Weights of a small mixture-of-experts language model, trained from scratch on English Wikipedia: 64 experts in each of 7 layers, a shared expert of 256 neurons.
Below are experts of layer 3 (counted from 0) of a mixture-of-experts language model. Rows are named router (the router's row for the expert), down (a neuron's output weights, with its number) and show model dimensions 288-383. Each number is 128 + 32 x the weight over its row's rms, rounded and kept within 0 to 255. Numbers have three digits each.
Before each expert's rows: a language model's description of what the expert responds to. This comes from a sample of Wikipedia text that the model never trained on.

# expert 61
Description: Complete word endings followed by a space, especially tion, ation, ent, ap, plus closing quotation marks, e.g. "motion ", "Soap ", "quest ".
router:082102136131149118149163104130075153139155141126139106124145140040109097117101128038139153085091135135154141123110162130137081110085113166104107150115106133108153148100116100076114144102124159106092132078145136116156127110141104140086144121124087128115071148118119121052118143124111199084
down2:105101112133119103180120065125153140110104139057139187135094074123043141129143124140132078172156188154135179134190173173186145104134148111095170178062152065190199220126151109092140118151121162162099119065124137184165141121124164145130066083148093131115149126161139193158124129080083115138
down3:077153100066126159131159091179105154134084145110153176129148110095166077188088087103119107092097115171086175114090097121071139072131072131101179105107128100174124125121121124095106129184148155145124133151119153131086076178121195140134140090106116157153082112130136170119132123109127098161
down4:117150078051120127124132103100104126155138130058167100134146117195193163127137162144151109144146100070143082174147136143118149117061170126098054098139047126099136125093141093139175064119092187135075156122151091166119110150074145144127106155128155102136129153173090137141158114152101079143
down5:154152138173129127123172114181154084168146163152143093115138148135108094121078119187097138086139131100096168133129179140127085122078115151109122148162160140139112120091107194105141137105099115195100134159169168148129103169113125159114075135110131144117151114037121147063116191133157154194
down6:125125128160177170091090088138137124129048127106154086122115158191120099099100132187075132121132138159179115120110145139103139132145146095107147161121098206159148102120135075129129109212175133091134199138160102148133130176076166146140099085117131150142135129122156101137118102114163116115
down7:159184161202097108139108097146175132186106087146144097132115104149194113121113107103086102170136157097178120127165145180156109106103119071165170134111152158132115147190142153147154133050161109118114200154118117108104110155114158187160176156135148092104140169084128100182111113142143111069
down8:219089110151106114097117131130095120129126066150113097125099111152129172127146155098140085127103155089110086133188155074147151132119174120172123114116149147149118062125159119147106090107074100120127144159120165097092093139140140114074142108092168137122137135120066097112163148105203067114
down9:116089098125137151141191118124038126091095117163170090148102140095148210150159153136230126156173175126112072150156136123106126137075190101100119151136107132128150065106142114067134119102059104154132100122208112132114133150149092188152136146096102128155117134102195127174132069125150135123
down10:107131150122139134121092155111196076173145098134203102157112103138093079101091084116045092115109098142121072157141093088110128139105134147127157111110015172154118104086131100102133162095103155104071096170090163115093126092089118137100123157122130124122121171114178175153092122107178168112
down11:106137156132159156129122135121125091101125077112097083097050095179096069146113079066109093104162087093112112016139097132095138067134120098077101175133125090087114123146142136134149119067134095120108187113134124155110156084108142163101107074100139152141174137090146112133122077149092144073
down12:129085191092138068132140106078186144147171099129133111079102217150109144104129155151120171164164147132114101091122138156088161118145141122155132136121126144117142140152112115176104171068141109158113086173114117130124165126159112147085099137122133104183155170098096186128165104131127104151
down13:174095102144060155095102148120128087095139117153131105101113129162124133166062145120111110162134166113111119138109098132146161136122048124107160135101228176091094111107135157175140108175106089119170169113155128070129155165068168121199096084101183085119074083095107114128113091162102156127
down14:119110151082099077112147110106220204100096097111097119119076172132121153094162136048135087122038167128120158134137121194149121084210096171108181071124112133136115104098127091117203137109124153098154116129140122182063144096211054142163093094181177164159124162085184133133165203133167122080
down15:072135130083105025158125134124062095090124099139102142057143085122131173140114093112123193164103134147120105203127129133110126149116099105161141079151098154095088105118108131147145138104103065079058083121155123148117155123137062164106101092135140090129120162100095080176156127138200128126
down16:170123146130121110166093134160152111131168142142058072166107147113108188122135171117082141130087110105118187176112099113124141149065129134171123184085091079113145107142122187135150106148137165087102135197108109075108116119122071143120136150174119130172125158164120090118137100117136187118
down17:130151149094106091182121112093165147125110222099126158089161113152115131076124153054125154165109113138129144175083094141160090190127095082148133072174098138109134115180148069084141136157222071141140108122137093156109060121156145175119112128129144142096186118124122141134123087107130136138
down18:135162109182196088187092121062078138167178194139146165168144153138102110141156159129085163134149147056154120124127133130195139113157123095165185125095207172141087159134136089125047151114145130222146101122081090150129148102079127070141178133149169075201209129093127117177136088105131187143
down19:121118103174166080106127142152119118104109108105164105176139142067192189133189160146172125072142119133134129070164095154132150157098093154115190135131136110137143133156094083125153157104084145119106119136138113105082109156116131120091146119133089141129205181119095162129144169110085180130
down20:172152092128121089127092124118173100131151151169122113135160138172107093092140066158126130085143109129111153144099078149083143149142149146114162155142098113107195097166163146135135074064144136170101072171056166154152072182158144083069119105167124127136171081073109136112165118106150141149
down21:124130109132153101129091164093146127109136138169123112105136179184186075140156156139174142130158062162120153149193179115124182129103206152116137151140187146173148155131169141219106119132082125110149144089112106187076138137130098122136173077132088127134165133144146219139195118108146146109
down22:122139135134133121191101140049124104160140096127141066166099106118097133121131145052120154167117160160067088090093114064103122121195104122142115175102144108222109054138112160189124112111130092183151100138153157072175154183073177105149103137114106122141166114090132136161134163090146087105
down23:105119142139097125089161123144175134104166177123089160160119107176105113142152147092185134078045145123122048107102073175192150087173095169134123197132154149070172099123102142130148135117136130114104146116150112184173132128112088152064139161109178135119162196139180151122198123157133145212
down24:104170170141124099149102111134123180097140130126140125136122158119153156099075113121112126119147164150090138128132144133168132099121123187124104192085158140171117151133144132089126116147118204156130125100152090123067063135176081069127154119122122126150135080146105092121139092097145086134
down25:086134195145150170132130109145090129116121109143192111123147087068123147106102152083162115155106111145109188084159102123126130078112128176128130115136099130112174101162159073094174156098150153155153122041091121161159111107041052137150109050122111158118120157180128189165170150136081130135
down26:141119114130115124107125127131115087127141099160169143067175184183144109099133132119126136120102118078143127120148143109129170077162110164147170111068173098150063142119164128098086145092154149176136134149139187152102077122101095184167162120152146085143129118159144145106091114144097146129
down27:108128070125128105143123112156170123071158145123143159124094103120138105156093147110198119141121147150129134127149146127147109151136173073118134134170120175053075122091184082198150086123169043056157068139147107091140095080082166192141122075125125155124192152109129168143150121124131117090
down28:154107106126066118136150161143084105205098114137129121083100048159175160124154135148177184118118122087126128102149122132165115171139148101076084172143137099168137179073138177173135102121045137095123125170112125163082110154064122126033146135117067087129170153129102141126170157146133131114
down29:125165092139188109077131103177107119096072092151123155221176162133090160127142135146106140084148103130099129123162158081201132131174136108106133181108118142157149079109161128167118055103128135111135139137111147135089122040161126130176194158143154172148148061114204147093153101131091158122
down30:145101130143131148059137141125092142159129113108076132086111172111161127118136142155112090145156092084159180133136166179129148155161129178111118128188117112139106086130166088093119125156162160158075163125093067069162146108115077119164127077115115118192126127117064112146110133140122078118
down31:140112149154108131138179098046138085085185114129106131107128118153145191130134118095173144141189145170095139141092116139093130102126181176129049069121117095091076111156117094120130104131086067066148104150137093173103173112176128087103084123136161128108076116159111169102125138152087100092
down32:126133138098147104162178123087092107114157129080129164122084096109157112105127179132167083082073165112138154122176116179154136111163147143118095166138159173162186174150118079140043109141102115126092143093153065101094067097140074104135163147129127217121117170114155091105122149115107134110
down33:157107153157131090164158066091167149126147154130099096110101122178106134102118121172121188125139180147106193161136154152144147122202110098045119091112142173173097170146127184088138097137131153079100087130153124096133188129113125086093112140138030142099159172075105169093115083159126066100
down34:079147092164147115121112120083107142117127124127142127095119118159074162053111147168143171122145107132165125169118090120125169117111141120166115167165088092126183047078208127151093082143121182169077153141077131161165133142130100092077092157117135124100129095097096131132128060090181146108
down35:135136096191096163125140102103107107094125201136170162152139119176125079128157039185083120149156087119151132051131054159116141156061122131091125155180097131177197203164125098175088148178161119092109150076174057081152162115175106130080137115126128118121096124137141141139086152125158183067
down36:159081077098222170208132151078124075086130139135124140132151145083143160086145122120130154172113096146096134090149149139103091097100151136144189112054138081139134090083178135113208107161104135139049119164160114143161115118143112163137127125079088134164103160105132125116128117087143144163
down37:095095173106110177130119130102111153076128107071142191162153100126082157171156109162114163064129134088118088212106157193110122175192128148115154228139146116066163153164118107111135123088070157113089160115155080158083148083091112173122152151096103129104120080161142113128035117103125154117
down38:186170101121126190089122101098116116200144137130097125153133098186091159152141192187047161159092179057139097126126082134145123161105164126121097143161122137078141126168102167159135134111124126134129088137133143103126174149105128095114153115126092096099116116089111123104165128145101107112
down39:147192117095148083135112140134148073112184114162135123146146139122117135103113087170076169155154092150121090167113126116126173131159149125126151083148125147065147099161151090113140116127115119162120146139159172157066039138128128106159102123138143085177044128105137155105103106159110181142
down40:159147110151110108088159134132144098158155134130099136183104150129145131060124092155176139153141127091142087106126121167171071154215124122169096141137153151024116126125129164093151121095097166126164142165137147076128162116105163124123154200121098174151155163125154063131098161090071123164
down41:123231071109148119116067140135099150107133085140095092158078143136133097150122175093132122153095095129110112130126172168122132114128191153101101139125153066119128089075161065133094154202144130061140101158119130169135167081179143096139131112124125143126156144108207186114140099131130203157
down42:144200127118161143137223101091098159103112165075062152098173160099171084075144147189097107166148107161136110067139096099106101149106200069179148114166113146182142135105105146110151069136178145081212057170128200125131105118168093123144103122158127125163164185059182113153128186154150143128
down43:088119103133153166120166153140141165166091127124132126135167116056157134175145132134125053157084077133118138119186137135131093052166167118145137147109123059140114176123071163170160143106117137043089122139170176160125115178130127063124177144136125167104143112135091195118114116102137105131
down44:186065109087148138191164162117121126076085084136093093150122125143087115166082077125153129068171133105112159179100185146090115125108188101087128141125097110163084127125105141149149106142091094189119127132147135099100111080106142073194177109147143131120095101116188170087079156073133153155
down45:134129161169062095122126059122148090123111117129092147103171219072119152163128159112128163136162117118133145105138116154101158120145129144102146149183122111133077126149063169142144192143177117094100134166132130065139115147148107171105110105175101147117108129169092116145160154123095129101
down46:127188150162093159137142214122123088122184111169064169165134162124175110186138087134069075046128095099106133174093163121170116101157166103101105159097129090145152131145141193134128173123128152081134133111137160109095119178160130165132133144159151125175192130070154122167124091115080116126
down47:099122159118153126106133142115058168144146053102154158033083099080066078099201125177186117141111088087052100148182137180159165121098062182156114195105131133101101101140183088156161206164158132075105095118144125126150205108149148123154180070137081103113102180140152145150126097145089138062
down48:178103115117106140164126131128100151070172177082064118168134139134100185161159109126093140131158153086092089159079112200135083161121117123154147139083083122126114120128153180110208151152087126134167145148093151185115109061205181125157136183126138172138149114143120146111154161157119178080
down49:094215122099052184120084137151141074154166117106100141109130049088141151104129136100103150094098148113151106139079129110146093094135107148107137183157127048070170096120140105171152174175096094125192134118129125143150156105134195138152133122109105137177111172130144134123127131134106176176
down50:149158147160163141113136095144078180115072122087117144100140150145137121104130105110155141133163149129111148120160106114117119100136149115101092115146143180093118094129164156177152098114119132078106108156134102068154097106052162131075110127133119114122114151145064148116111139161124118137
down51:149080121112174111107087138172097116164154093165131117077101090180125134142123097151116142153106136130047129114126124096165136150098103128169140095122182126123075082146126135079117168139092218067055087131110104111110116140173148129060122170074108064154185138082150113147055127155201125118
down52:069156113138126179154126137088124164079162113087138088123086169131124151172111180168103136101118113092139086122106114135145087169141165094108101144191118132130111058136092153124141168161120149157183136119145124128111111125132098084144160171163109104181132128133131170121131079191150129107
down53:138107148174150150168081089140162136161068129126128146109081171151159126096089153153044115160159161095129131112129157176101100118136085175103095087146103161110143091088108123123112132175143128140065158118123127163066111123123121188176142118100118111127032154112165048154100148086124078088
down54:108122107183118102109110135151105130154179142150144113141060114165086132090116142097097136151086148099100150141067073138130090163101134150158081127142091113160058124153105163096112050111120163121183094172067102096149118115111131087168115108096116190123135143070141098098170158136160161138
down55:133076164132174121168134114149138105037094081094128148143155099126103084090177120134133105196176153122129107097137128126138129179128107112152112123120143125153137125181132040163188100141110057196073129152153206157156135084165140129151106113115142119078047110140123132106128103157106135108
down56:132083114093172106122105084111118131164120125133141152103154144191092185095139129148099110175133228097119115165146127104127078134086145151186111085151155135071109176165093159149204185066120148196108162115120143115104081132126114194129135116062166185139109071170097103164110148113091187155
down57:162126175121124110111101125178159144165141094090088141116139096116128102100046092158091215098110125112200165131120016149119129108189148121100159123162146096079154151127065097079108115096099098141125136191123050124138197201150095157062104157166133110140159161116081098175137081093103105129
down58:161160068119154117086160141070108129114072140089094179089149146104148125151156064126113190129113156109097129076138134109064114145172116130064150168177168138181130114112116089146131098169129146175130064170154182118142149162129074154105145073128213130144184090158168144123143075169126182124
down59:117150153181125171138166102130146109142157149121114142149135179148117132064079163172149162136098153150134138087108163171163149050143135117093148118145074084109169109132154162115138044107101148137110139122086165198129136099068095163126138141106134100177102186059102207102131083079091135116
down60:120124111129191167226058149154149165165124143134210201157149105163101116115125135142148083159123104100173157121173101107142142117092123137115160144153146117145154150120089118149192062115112064142135154139115121105095139105090212143168130127164138157109128184160165119151147080091081109170
down61:116106106148131113125159091123083180138074185099080112133215167172109162115168115182084111205169168180162143138103099149147148148147203135123121123152110078143175116112070132152112189207089103120135114144108162108130156158192170141120131138103132101127132134157162121096170107166139168118
down62:150111146110139148110179181158189139121122181096197176135157099171126103125110128143159139102118151111165100104116145118088151155148138142126121123178125126151090121103143125131164119155131174150079150109123103181096130108094186082118115094190128187097138146179104148107083148112124075102
down63:085176126123134130121125121087111118133161130069140155131126083147083162031168128209099156121037169121149112134068139131113156111101159107158115154156101112127127177141123106107104144140120106112148122128077161099174112148122135155152171155129134104147151092137067159117132106145145124167
down64:133160146103094093107121063107108120117163142145077114188094139116195159116118131135098154131130119188148065059114176104118132174167179118093131145087131090146122062178151095089129126162154111081129110128143055120114112168109137108136134107073135121183105158135153160081101130136078118132
down65:091141141143142091136103164039108100128149130067075180136164088121108141145162069187114081042133111098123150138098105089126132096047125126124161117152139124146135145153153147140114144108130099148138120080138102170151132088053127123106123105074080095182129041119115099105088147094099095123
down66:119132148157106123129117114092103085140149149147154113136094168141078142100137122156130105103122079107136174098115161160143114129150139107105129120114112058112129138111123153151142090132061139116120115142084065102071156148172110189089130135164138096090100143174122123155117140137157115117
down67:124078180106169185190210182116144153137133134097165150141135125149130083104097143122126109119103117143147149131119123106099126094151103053172114103127126075122139176133129092087100157131155213158184094115154102182113104104084168118148168109130093109152157056148072113080136164151090143143
down68:186125113103173174140141097123099168153150112116096138096154131123091150156130150179108127106137140190152091143137144101136123151152061130046100126151135136136173107095132169099142102128198092127165125176104163172136059094095160154143109164142109120089196137131141145112117090137130136164
down69:146116139069066116060141128136146067109140089178139117093116164096191119122104126130036130074060141128120101105085140081127096169144151142088110105154092090086096117168177064092160167179089145112160133091071105156129082164120142096129163143160145139122120086159062142135111141115099099154
down70:126085129146096123155136155109152132174187150130098108084126116144132122093142149209201092149094134174155135110126111147089080152082046081135132100125158110187126079138110131150030129174151067113162120111105152118129152155132157128130081094135089160162113141110077107073123112122103179110
down71:175139134094099099158145171160131058141099076070163151076169128089128076080089143153087153137149135091175135174104153120078125092093154073115107161203107167078079069144139096051132111127118096144106197128149135135081142161140160130138150126121136152111143118173058173086136123105134109157
down72:114109111072105193123096139144149177136113101120160141173094109148093141141134160150142118109139110101112102136108111131080167128117126101142111101117165137115120143115115122120071094164114097121085150064160149112180156143137172167149143168098148073067059147128154125158079092124150098151
down73:117108135114064104119080083091199108125135132134090141134136120166112150167165092100151091116120156143139095120108116127166103105104130120189139123095176170156113137123138110094145144080089122083171173132159069127207102146129165100134114079142170105208118114062146088128147118089141069151
down74:143162148113170107164105098113109141111171116092117073179142131096121190120131093114119178134094114127113196188172184149158171091126136146128141137031180118136136149157130152165143176090116192107097113170094131112112123106133079191116130166132120093136191150095133145121139130154126137093
down75:169107129154125140154101066079153160095124141094105153119101215117079157087167112119096155157132143147085138109125152079161157111140177157157107091137099069107118126122140154142104139137148018132125149160176181047140140111104171179113150125167143066095128164108175120141128104163104151125
down76:156100158134126100096071172180110133145155128135187124136059139123151177119170111154136172159161191182172106107086131077130095117127193065182123149133110130142126148156125147139085127102127041138127101048128138112075122089118124130143155177093155139170161140167084113082084099120119108068
down77:122175116145187142157089145171071093157127131113110089142103135094183181085119102140108154188179132079110132138144080165130118216156143139175121125100140107176150116132121150124163123157146111098142184155155141165042107061084161100115183146085169118104156086113071155123113129153149109096
down78:171135107088127109179103116176102098086111090198139130141161071178127126159180106125113100077094092134155077133086098118102143144131146062139091113086135140110165157099125130192116155179161142121151132144137102150088114106148128114085124168099133139132135118179132162088124116111112124135
down79:150142141169108140196076095168166124132113117138064167156140109105114147120104040146187126140076087148109146126155073128066096111150160130107152165133177142238125068083161185138138183110096181129083135160102125123132112122198102093164127114151077107105062082091131237180175148088113121104
down80:109185176158112087143165085106100141177147121139173154178104040158134084117133147083177100106171092132209146114175099158127161126129124133093149104094133136111173144102134153083129140117092138172087093129111167168109097103163088147133121098176166181097121078090094170144098149161129073135
down81:120093151077120158100124100136144065164139107196144107162133165117071138087172128114045121121166115103179133066131105161160113122090118175171157125136100138069121164086104145083138129138179111069129070120139121082069080051140038199178130131132103093183129104140103175108044141093056098095
down82:092178075137090125119087099125097110097145144159114114174111125116109135121123143143129166140110141160161113136119148167154179124127168084079097152153102106095152096152096130192132161087167169151138130132089157048098143107173151141103148118164106085178119147161131157140114160081097168127
down83:121138172079115137147169135159115111106171112116178148107130151117143077145151182202107196156130115149075129133168066134101148157119169163142153166148121091109180079196105112066117160116144098086098132106120190113146080182157112111126081116105171153097095086097097119123160086112095109113
down84:195101158137115132121097116104160101157081059163211131135094106165104174128089159075113150066136117112144152186111082114118097147179132102100135077166161122133134230130157155174092136099086112110154132065173147089103084102129115111152167126153120104111160089180100096118101150156123104136
down85:124126139138151081120150073097125129144139139189084129149130114131099124138202159108137094063104181139142118166054144166158140118095187136172112126091102070145170125102142177115167199117096136143113126073171110146124121128087119118201163115137109126081118154121184120161103154144155050168
down86:125134098134131153156125145091148110092127126076162136176136132093160079078071088118160168167130105133140117115137110095066121084126162186073138103158145142184149167131096120161150097146137181165126126125126182158097184121110152152130056087136123137125142129102155155166172182143122088143
down87:126155117150148151097135065087134180133151100111119094134145188097145158179143138166121149167142133154148103171165153181165102126149148159061139128111115150156198183125171088143188048110100162166102182102167081135140151098039115078107096133131126058099094116100099169144115135165121141090
down88:159146145097147168184140123081106081154187158140125166110134143116143099215135161047085187140156144134138125116099116142199107041102154140129168073134202142185124128191122124119092127131126111134094123123102148148143098158109116186143156188094171152122145149166123158144150159152085144091
down89:166134185158125147128131093140085092173157107163117067084058111178210118091162142193086159166183124139100148158094170143100116080139149162187130117128083112095141171113185100132112135163048133139134075165166068087071098172076122166163109136120131141103151085178134124121130098177163121086
down90:101148153187030185166144135125167106204094171105135109137124144146100105083095128123123158121073173128163103121106169152173047175146136131136124175153125080162137053104116121141141131138136060133149110125165084135084147093102173134131134120143115180189138144145161126152144123065103086119
down91:099160166152126143148109120161068108137127130136107177097131109155089187141172167142133128135112173085149121131060152118120144049165164139098112130151093188083121100094138128079078123110116044129189122085130033170128107091085086136137153138153168048056138117131140125130113084138112154164
down92:171114142185117125147146101164122135171143090082158093110133090123122085080122152133143093196142122101097161154145108179181108139178094121149111129168128156138164176127112125057150062143186157170077155158111117200125120136111114082138123130138154216090151179106154093147131125135191075124
down93:144116156132133197104089170059118143146101127109063134132120226154133110084162176133094119149112167199099126121145152134134119167139134110089103128113125158119111101081099109113106167082115185074129069146100130127095134111139127157153100136121175102138100148093100110208180164125136128169
down94:152168122088153116123096101151109141129143161107165115138104096088132079093129168159156178217148114146108142099109110155132112145199183140136092157183140176183133128102127113107167126131081086135123162125181103131154115109175161078139102082130111115149161126199141137196134143157132130135
down95:098137142104098174136170065110144152112172083137149091168082101137173073216138097108212129115090071140091153137133109140104123068085064109126104207113081124102132095034121106145113102130125115148140135154112170120124086146083067091109127102154066152134109123116213131108145110115134155089
down96:119124158123078137150165032124124089158171068126133139148160169064097169164124120159115127118141097118113127145138141147156125135139172138151132048131099078086133121110102126115151140102101114136125134151113136140151163192190136097148166175095108124163107152173112140074122191170113088111
down97:096135117067141060175102069091143133105088107073151129091105092088222173105169145155146142081123094158090073106189129139085127064129145085158103100115139139174148076136130104099171085121169129155135127097119110087158094142132103137071164167142184139111115107167148114148118133065163144124
down98:128212072169145144099136160197135093184145132130122176160121109135187070131139104130091170152100083175127215148141106142058127139132150147124113174142133116158154144122139141143148145119120196048124158101187128163105057142160146117144132089115162075157083092136113087101149154202188174128
down99:140106099120106102145115088132106145150124164145138120092114055172117130137114130163149140134143082152048141129113127131067143139152163124133094127163099057134156183173134137099130144134101214132057086096148173146107125171159125163103172134203154144124122127190108112106107102106091130138
down100:171138100161071134172129151053135137133120120119092171102102092114095172104145141110093131115114153069104088179145121154084093134088100137133125105127077091160142107080157162088063197126120132141111158159087108147121139098155183127098159075068137126146098164111101146152121123098151099115
down101:112074118048133135080121118175151128171153119138084162121118106085127150167115213109162129181122125145158139134092069144147125104151124157106177152174125085173153068169139131142104097182156135123127200122134117148124144149184141156242115145127130124105066095189060102206123133209128141112
down102:111175132130051099092122083166078126140108077096112159079100112101157153091128109077099167110068119117058150099138074132111119138122047187158087150130127140106090079127120162102135180167082112086093171125082175107158139148095118104126084101143130122118138131140098088138113141155151108126
down103:122144122171066101092167143143152094163141091097106171117173142108161108084125166153126126147132100173147146160131112140137117104125114102108135160085155129157066112133100107180102141187144132084154137092128119155111154119133124079174127152150124063204113116143147063144121113151134186128
down104:119130135116135114114093133170106106139145145166117097138122118174131135131116162131159091122134136107117199182127152141220158091145153046131145130110120134096142114180151114141120125177195064147118136126111127144096112140155097112188122171099117110112163127139106087088167172135166105106
down105:150110153098160092186159105058099088126141091106125121130078174168122131156113139124132117077188127120120166092076117099134116089107132114135165069135107114150124160168121147120152109114162132106097139126125116145088108179104067189092135129050185136135110133105073114117088123144136136153
down106:117140123108129187115049140173076110107121121129165138145111124108172149131080132064188160112064145109140145180096173088103097142142113110151156153142182113138122091100119135140173122131129143153132130131084107110135151127118106163151094172101155126142099144078166136122090170108124126165
down107:132158134103157109069155165105156124135122192112117087088118107135125130163142134132099118055155159117163170113120142111108165079162153121105198155121101132139140151148166100148138116095109153098125109165135123123170155119084144136208145189056119131191119143126139138097147105183068148119
down108:203080118168122112107164207132135117161108110083126164169110153132061175159092119128162140132150142044115106088082157112153165199126145100153140106126156088080113123118073137192164174162138095139147160127184144187113106143082135099149035194170120128169094135096127138122119108149141132159
down109:134072133131122154216179072143127160051085141144136110159108138138148109140157081124115136185052120148062145161145139158110070142138087132084135102165137110128199082078154140121134124095120117166111080102121129128084161130120151164136143123099122143130149112133153175089088104159097172125
down110:227132099100140172078091111146131124155103094117120087092169102174143146104110163160157123136142118120118126093120060189126098141109149132127149142108017156177145117158123082123103094166080147153128063128136127152161128103101185182184182119061192078152155088156162116174097136126147074150
down111:073161131092133197128094108120083147100164132126134127108189092139114172154144137060180136134074184152074140089117060150100079105165104144158109094096108109144188076173162101166070169143105104091081114155120072096148168104150068187159137126151080145066126128123155113186132105152118136164
down112:174115126138151112120096091123146181079105088135069170134116121129048204149184123103148113128187115164142146145128105137129182150151146111111104145178059144113123146097128194160176183128138135168104164159100150175152086066111149100093099118130141107173172173122179131106098124122108156120
down113:098117167169060119168155127063111084072138116151099146131095161165175104067079104110118076084117124136156155172081113105166111184107072174173124055164136144114144185145127193103120168138175139165121088113111107172121147149196159156109073132138149161148072089170087107117135137078162071145
down114:076154107118161175150159152163126134137053121156131098151132082147122086153108191168054124147086141081102006163091127156121144148106139161144194085090162132150034136130137113185174115124133094100099132121058130055105104142131151142083108196124112131114119159142130130125103125154162037057
down115:079112158142093131100198099077164160100141100101086141166199132114135123069123155110077183109135155121096104091111079153123053095125154080140149117067152111144165165143058122145200089132122117131157088113098108120122151108052096133129138095156164150208140071148161124140142112081144151111
down116:233137092115116181159145183102113088119155164123102083112148129154174156146192171183139152099068123122122143172144123101170094111137096181150083114079151110110127115106166161099122120162155149134102111112100138155108114107110150124083108124131167109081115175142128152166102111157136194145
down117:087193152116177149096071160162059133089111120145160159124089085124099134145155099127031139115136124124169126143135174099109126123170144154171116163179119158149134122116167147129188169114167173103157149096146143082146095102104122098100135164141139118089120171074120141145078127098157108081
down118:172126096081157079101136153119150128112107155105084128174117094176119103163155120081162111179164122128135166120151073091135135123105109118145118130163182092119103148081127126115166111103168092243083100161151135139145134109103146134174085084106110147176136160124107144111101089156146117114
down119:156130101103200172076119094112087094118169163096124160156151171081169095082126193151160132130184105185179162165180082099076135114134119126119112108112133148177132082120157225173099153170168097138228068129145193108149162131096167147194103082140093081084120132125108137134120162147115097083
down120:104102154085092054113147112102076111096137124173113127157151149179108100120078122160105155124102111093090132173158128107115147168152214114107124141135096146173140148188162190102139140145118130159072093130150122133162119109137108142128184172145094126130130111124137072127115159079096131090
down121:128196074167170129097117109124103133161125133146131149177119112200108074171137120153128100100000157149101147137147178131133104114150130172135136128157174129125091090131042153122117177114111085171139160168100153167103134126148101140168124155130111141073158125097120173132179131093141136096
down122:153158107104086108144122097122118138115082134085140143138191055088089104115102119200120093124175175038139080182118134138093145123128186139145120046121204084093121109149128086115073083075130134134148148109141115115117142168140165128108111094152139109077141142083142157164099147090097101199
down123:117138100121137103151127099115130131074104204139081166130107095110191148130102094183165091065154096084123141153173068126121133164202129128081154155159150168084114166158174147146152171146154147132105112149178088109104141174170135097126095140142177178101122091179108132135165110148142182171
down124:083111121176118144128116174117118134176123141098162144081181072133132088056141161143070105067138110137137167125068100147109100129073113164081149166127052078101205176132110102183198132132089133121169121125142105157089141122141094094134093170137104135172153139127108139113139081156137164095
down125:193135173120104089122089116109147142183162101210165098139135199169132157168110118094110113146124190154142117123117159150133113147084129127119128194103099084193128107119174134120123148120150195060141103196128122134149131161130124108101120148139125122143104116097096117113163100129120160125
down126:104145164132099130140133116156158080113152093141145152056135178157099082173133163160123086102120146104082107127082129142125096100102148178174149119071181122090115067158081145179127092089156097081096137148122099112058073150103125106176184198095139136093149080133144124145077176167104110138
down127:126187109165158078152104149141079104149160125088186157165106110123127122139090098148127134140095171068134119129086101107099138086119072144106111128125124107074143133164133107089095138106146171119149149125159165116148130113127125111146153107146110087106157174134099138190103147107091078165
down128:170082113148087146127139174125154109182098156095152097129111145144151122144146128152179097138204114108141136157124100125122128175134152086156098073173079130160093093061116139165149113057166066082167171179136115079154121108114122163176109107052100146126135087082153126127124109183151142096
down129:139140196145069090134113130106139182126178138178030133106135097145095123078147145115112105090133134169143162122127114151124089172126175112127118110131107120159150184117082132124175145154083094130111117109156166080131131112174151164153136154155094153088162150115118114088110064177133070126
down130:106110090128172150070160074072131150137132137121131189149146080156094138162136118082125126105028180179167171134079083158148133103119110176123143119082119139070084184085115181153132180093157105114168093141189129110106070136122103130158139075169156127140160166158131069158159085095106146156
down131:087100170149128141155099169142155121123199138071111114181114087090149183099088115143152134151157086140121142133144174128157167110131144123129075151083151095062083115127169169115121158104096184089126157170064088137108118157158101138111145099152086148114088132164137109114105113087123023086
down132:081176100115159125093094135132138185164068131168109090111111133084133153144128092095177157134153172062110163145181125133162135092111065136209133114118057165110136151120089124138139089108131154109074128142151181172162125084053099128144150100134126078070140115135157065144062088161172125105
down133:171118135103088123063148115119155137085129163174089154150089118073161163073112123134153126161090203126118135096112101134174172115156130087085139098091134134127209091172162155176140112150178114095105151097104175122139141142164132155133133152114084085129170135117081148171187119137145161104
down134:123163132170166138126131169120115177082114149138123166172079130114159127097181109167106148127193046177126149190117140176102149148225120096097141151131075175103125147126162062193158090064134086125153141127139145101143176117164155108136063143123105103130170105098127170148091118099172167121
down135:116120126081162117103174106048097099100161145124108131127110158141175146119093084088028106109112143109150110076115102140173071113129142150133147115154139140112148112120134106193141191096077148197102124136119082146098106116146185107080160088115140144116078097120151039112107115128123112128
down136:123155141194171133140157122088130090126119102148122143187112163087079171134128173141119112106082141145114116148111148100138101063106166067129093175152139085114083061084165104134124109154162113098138139174067116153139111087069159181131107149112094111177131153111124124170145168107119127125
down137:076184195175126142106107124141159103060142142140124118128131079143111124151127012153128120117184174146117134157115174110140133145090156080134162166123097124076116153093088140124172129063137172118093144105134057127136211094151076135096087072096164087098103134114148128178161189122153116137
down138:210123125069174159120158139083127082114092148085145128158143186116151089127142072120126129094134138108096137066126146119147100156149144107174115114078190151196122114111109089079138097106146172102114117143139109112142110125142066135145106113166092162202112161102164096139158167124104124133
down139:159070126159076123083163126102166109100073093117088141129125167160178134102142127075153146078152113165089119122111108138098136131177081096156133143096092169165109094127124104103206190098163117075155150109186148069158142163088169149143164050109123214238080119088129112118151113170141142158
down140:085150172138097154132155164123130110120134118141036140136092137126149097119065115093094150175041134146169141149098095106154101122115150117147197129121141109141110072105154178074136122134110102057139186135209130136137159153230111094113165124152115116153150138149168136116163180086116106127
down141:170106078106116159162138157054141126165065117129142134099127172162123139161071107097190071116147131228086079074117119116184128146131116144146181086143161142147113113108145123138167077166113109126146146087103151180169160128090088110101124131120171098181158204076138080115138117139106140141
down142:141133039126126119150113134080115123126147151152127182062152123151123052129155163187085124202203121211105124174089171126114098144121156126130103143094106097101138076107100121153181150182094135163097123169146183125059161143117141052118091159126165087128079143102163164168082141089157163092